Below are experts of layer 3 (counted from 0) of a mixture-of-experts language model. Rows are named router (the router's row for the expert), up (a neuron's input weights, with its number), down (a neuron's output weights, with its number) and show model dimensions 0-127. Each number is 50 + 15 x the weight over its row's rms, rounded and kept within 0 to 99.
Before each expert's rows: "mostly gets" lists some tokens that are sent to it at least half of the time; "comes before" lists some tokens at least twice as common just after its tokens as in all text. This comes from a sample of Wikipedia text that the model never trained on. Tokens count by the router's weight.

# expert 19
mostly gets: "{", "000", "′", "″", "°", " $"
comes before: " |", ")", "%", "2", "0", "′"
router:79 48 22 72 81 17 68 34 57 51 60 61 40 31 37 57 48 52 52 24 33 50 61 37 73 62 47 41 42 46 40 50 48 51 44 55 51 49 50 62 35 43 65 76 39 32 69 38 53 67 21 34 77 49 61 46 26 59 43 37 45 64 65 55 33 51 73 47 53 57 51 92 66 82 60 57 06 53 75 78 55 53 23 70 51 45 57 26 58 39 46 59 56 60 51 29 54 45 39 37 67 46 30 40 34 56 31 46 46 46 26 41 38 59 51 48 53 36 64 40 42 46 44 47 36 32 74 32
up12:66 71 46 38 52 40 62 57 45 65 50 69 49 46 69 32 21 65 31 53 50 55 41 34 42 46 46 14 26 73 46 53 81 53 88 49 57 25 49 30 26 59 44 55 51 61 45 56 50 62 58 33 55 54 38 31 75 68 40 42 35 72 57 48 57 81 76 47 42 58 56 50 58 81 60 62 51 19 54 64 57 55 51 46 48 57 41 35 62 57 51 32 63 24 69 30 26 35 35 88 38 21 54 49 41 38 68 66 68 41 31 33 40 55 61 54 30 38 46 71 60 40 52 52 69 30 51 58
down12:60 52 59 50 38 48 26 34 64 56 67 56 54 32 62 41 44 30 31 58 68 46 64 49 31 19 35 35 56 60 68 24 51 81 53 78 55 38 53 43 28 61 48 44 09 59 53 39 29 71 70 35 65 35 38 19 81 37 42 33 27 62 72 45 42 69 48 65 58 40 64 58 19 50 40 45 59 56 62 35 50 30 47 18 51 76 46 58 44 42 64 70 59 26 59 50 36 45 62 69 70 44 49 49 52 43 78 84 40 62 48 59 64 36 66 48 54 46 45 59 44 61 31 48 57 62 76 55

# expert 28
mostly gets: " 1", " 2", " 3", " 5", " 4", " 0"
comes before: " |", "–", ".", ",", ")", ";"
router:58 49 23 70 50 31 49 44 58 51 49 50 38 41 36 52 41 38 53 58 16 56 63 51 47 61 34 31 39 79 09 62 56 68 36 75 38 59 55 39 52 39 50 57 53 15 38 44 72 74 07 34 75 32 47 79 47 67 31 57 27 57 78 43 53 59 60 53 56 47 59 71 53 61 72 34 36 81 60 53 50 49 48 72 44 29 70 24 36 46 65 51 46 67 63 62 58 47 77 62 51 26 59 55 39 67 47 70 47 64 17 69 44 45 34 56 43 39 47 66 47 55 45 61 44 47 55 51
up9:46 46 34 22 41 67 59 36 53 43 43 58 56 83 57 59 24 56 41 81 74 67 30 60 45 43 45 53 12 50 39 42 78 71 55 66 46 46 55 56 47 72 73 48 51 45 58 57 43 74 71 44 58 58 55 71 58 53 60 90 69 27 77 42 53 54 60 49 62 34 53 57 49 65 69 29 57 47 53 55 63 68 53 63 35 35 65 33 48 63 52 41 62 50 54 46 51 65 40 99 65 29 58 67 53 45 50 65 55 46 36 68 27 52 53 72 42 31 70 89 60 38 44 38 53 69 35 43
down9:64 59 60 62 58 52 50 57 53 58 43 69 53 49 53 57 47 62 24 40 38 52 53 58 35 29 44 25 45 38 37 39 61 56 59 30 63 48 78 11 59 54 49 32 62 77 37 30 62 35 25 51 45 43 34 23 45 56 28 69 56 50 63 51 54 53 45 43 30 60 57 69 27 71 66 63 48 35 52 51 45 62 28 17 60 32 50 48 51 64 64 48 68 42 55 58 63 49 55 82 93 46 23 57 63 49 61 56 63 37 32 40 51 45 81 63 96 64 59 71 31 47 48 23 43 45 51 25

# expert 18
mostly gets: " where", "On", " On", " Pro", "De", "Se"
comes before: "=", "|", "\n", " the", "\n\n", "on"
router:75 47 43 51 46 44 50 53 48 52 74 41 33 53 28 36 63 54 34 44 36 36 41 64 53 58 37 53 51 86 21 53 52 30 28 48 57 62 71 52 54 19 51 52 72 07 45 54 41 55 47 31 59 49 38 68 57 49 58 50 45 58 96 58 38 41 66 45 45 69 26 64 60 64 66 52 09 51 68 64 32 52 29 47 48 33 64 24 36 39 53 43 62 61 21 35 78 39 34 46 41 25 63 39 56 66 53 50 47 86 51 72 35 47 47 53 20 52 60 62 53 68 65 31 47 55 53 56
up1:55 47 36 30 46 36 58 43 76 31 37 26 58 64 77 49 55 72 18 69 27 32 36 53 50 54 48 33 35 44 49 53 62 43 79 40 63 36 69 23 34 62 58 51 47 52 23 64 57 47 55 46 66 45 65 47 33 50 39 37 66 24 43 52 31 25 66 49 38 70 38 82 71 53 49 18 45 63 28 39 54 37 31 47 80 34 60 06 59 46 44 61 47 63 36 46 83 27 32 50 48 40 46 45 33 38 51 41 37 45 37 76 17 44 60 62 42 35 51 52 53 56 43 52 36 42 54 59
down1:55 60 63 66 31 12 49 57 59 49 77 35 19 73 56 43 74 42 45 32 45 39 65 42 48 30 41 39 24 48 24 41 72 71 36 52 66 40 46 75 48 44 62 16 63 47 47 33 57 33 30 15 64 50 56 30 62 41 12 52 52 73 47 45 67 49 43 54 50 65 58 60 51 39 62 70 38 53 25 42 59 52 48 75 46 36 60 41 22 54 45 38 61 74 33 53 52 27 47 56 46 65 51 38 37 48 63 46 49 46 37 41 62 48 51 59 62 52 72 27 49 48 58 38 42 93 60 15